Below are experts of layer 8 (counted from 0) of a mixture-of-experts language model. Rows are named router (the router's row for the expert), up (a neuron's input weights, with its number), down (a neuron's output weights, with its number) and show model dimensions 0-191. Each number is 500 + 40 x the weight over its row's rms, rounded and kept within 0 to 999. Numbers have three digits each.
Before each expert's rows: "comes after" lists some tokens at least twice as common just before its tokens as in all text; "mostly gets" lists some tokens that are sent to it at least half of the time. This comes from a sample of Wikipedia text that the model never trained on. Tokens count by the router's weight.

# expert 11
comes after: " the", " a", "-", " his", " in", " an"
mostly gets: " near", " early", " town", " period", " became", " Coordinates"
router:509438492487499502454502571499460479508456524542462534495527570437493557545574412484441448566492506503472497469450498450506507462524491500430550536433594536466434518482524524385466528481520465448446477534562503430449525535517512507602433501431482466490522540512473498525503512467523554445492524573557443546558471491511505528586473435445545484467558443494459466534528509523466527460453451521498426499430550477493566500505489483513500543507479542516477480538498460553474491489465413541485481550488515512592561513536553507547472495518524485439526495486512521515555448507527467493
up0:530488461573517478525472594432487452458498546478504547391483557489502537486560505498522438467519430511572447531491486493465565486515533526442488493591521470521491497571541565523524553486466493457484534478473450447465505479598508439556474483541522451451539496494485560534441506490525561475511472564477505513429459554490480440593499490551454474532481504524518559523491476477465461485474479477571542530462503448552393487557505478442475450443536580542538545438433528457536527434537499497464485464509479517565531543475516486548460543461475491488507518487490548487546475477492519466
down0:537495566387423487509536468522591535519441561494483490486446455440580479499466530524536541489509480518551537503489497444510517470512456501478487473491533537578443462531505518405554504437555422519523506579563465509493511528516538550497455423507484468493455483473482498552492472518509584549545528448636464552507539544446488559561551497477503479459464514580507535472481493456522489507503540491510483454503464497554505451472438492503530484493515520503495486479498473482486453445607394509500492496528446551478496560493503509478563480488526474540453522458432492503522522434482526442

# expert 14
comes after: " |", " ", " 0", ")", " —", " 1"
mostly gets: " 0;", ".\"", "\".", " Italy", " ?", " LINE"
router:478574446552571476409586553523458418542511452460512535426513506437515494467516486497471498482454517499492521494453456471519451488490480515499560500456521496529518521504545477515525448468530483510472493479506503514507465497450489527517463500473513433535505526489506481519444558397438491510501491566552524567437547518514596539513530508505517503499525539471594588509479461578459449493413463464425446597581483482444473493508370457538524513471516511538451472558487503500467515491461513500548508499560452489498525518527497587550430514509516481455488542466553496492492442493544456478
up0:433462478487505523518512539413471487528472528559511483428470556487524472496505490475451532481505400487479457515579500454473531557474486517477504515500554532474504508520552530548499551494478536483469513509492470481488478512490502482466500506525533491509517500487471514462581506477503484499484522546567463477532528525575539480540457449442465530475521571537503601539482503472408492506464418502464461550513569472630445522561472463454468590459517497487531671440461455523497541489530559565579549482431467488463501515481507451476492496445505447480488541467465487502564499445540466507
down0:578426566413445432539550454577499527549486512540486477484504445502577442461522485456420536550479484563500499494537476536439491511550471512531533502445477494539471493437502540524566501528502445530498517503513482506587504486491511467478503566503501466539560492484426463451448539490520515575512529541512481453524554513519436519479496503437474482402510454475495465415497533478551458540552455540501464449509501512513552451494456555498465464532500499472480605476488422516499488552555418542519446540482443512505496480543466573515532501529527440534481452438491545536572520466546499542

# expert 10
comes after: ".", " |", " ", " with", ";", "'"
mostly gets: " its", "|---|", "---|---|---|---|", " Succeed", " her", " Its"
router:530546479432515439445507540510482515527521463463529483481551541485387517557564537545537473393417423466454480446519468512488541533484480449510448524472558446520485555500550541531514503509441549469458479497502455472440415530478523556486520494519471500509469490502469551534546527471500472495518533541552462568541502525520567530524494534485470536497529558454499475457496465572447480516501451544446498555518541423443496487440495521562558532492504619546427453486472562512490472503470456472435502429484532498518551533531499512507439553506532523526535529492420533502524476449558458450
up0:442485464524480469516469510455473464410504541544501445448504566512523448565547530549491498576494485604456470500432442505527562534419479530495500531467497486508499525461521546524497486466456515484456487481497527455490514462535473519503505547528490477411541479520497493508502443553528513473584466551576418509526543501538577459578524520535487437543463471473546562461570532498455466509501462461544474552520516397611488505550500489458487504552484507438511547451466447509554455501478502549506500450482491502534474537559526469486411550489477530452504558524426502495497425550498558486
down0:534457526391499447487514424556568519528465583523482468529511495551582479495500461457502435485517523502512469531468475498505528506511459469509522552496468506480410437508511482531573472520540439487565444518550511480543532484506519500476579456507510493519492500541469522529474512505576523506546465407483473477498561508531499532584529484472494496429489537510501554458442498537582429545493488476542489453444453484559550527522501484452555411531496541458558649547470473521533411523479443532479522443527474453432507500533471484467508507479511519538468502425471497508516548502465507434

# expert 7
comes after: "\n", ",", ".", " that", "==", " =="
mostly gets: " when", " where", " which", " about", " after", " until"
router:523478514519507428454548583504441486538501571454528500538558475460494505481575483566515543472468525474463421429500516431477531506543476509468492504449613499538463518457536471531541480502426608493440490458502529497508492440532414443475465483508551456551551520530495539510533506478503549568484472554557548529465497455471512523462484504485436452433478508503482467503494557490459479460435454483479468524454498439584448521459490481493516538479462514553407454517554504527599495473480498458528501459533522525546486574482519486526457519521577542449485456562484480536459422509504533483
up0:479531469470515482482465607501484459405530491484511494428448584514509446550491548534543448472478447494513505496510585601531529485487436516462525489549469525559444452535519546503493530535501469482516502484488472440497550513584423494499563484505511489487476469426482497489535486521448514500562495522543384534495453527489466495521482548491462567491495505461563530554509547458476512490499433478488530548536513415618501505544475512463412476507492506444490587493456498503476449475538474515494526467500488529540490546475501515546471553451470515528499584476399465511559518551543523434
down0:506471469450517503507524511554679446498448559508512449538484515463532525503521474482457533422510412537515500490439567529513536491502461524508513477490440523532489458537498505501462477488518485480519569539460482514534545530547504558458552456510494516437510501522474503510482513483496520409525538490531461510499593534484459549535530486480522538518477506497555486508498524526447505583488474457437509449576437468543500449523489428419503418562502604461478529557481462505484472487495431497536447458491450576514520529521512464457545539465467474517437497575422485492553542546475437483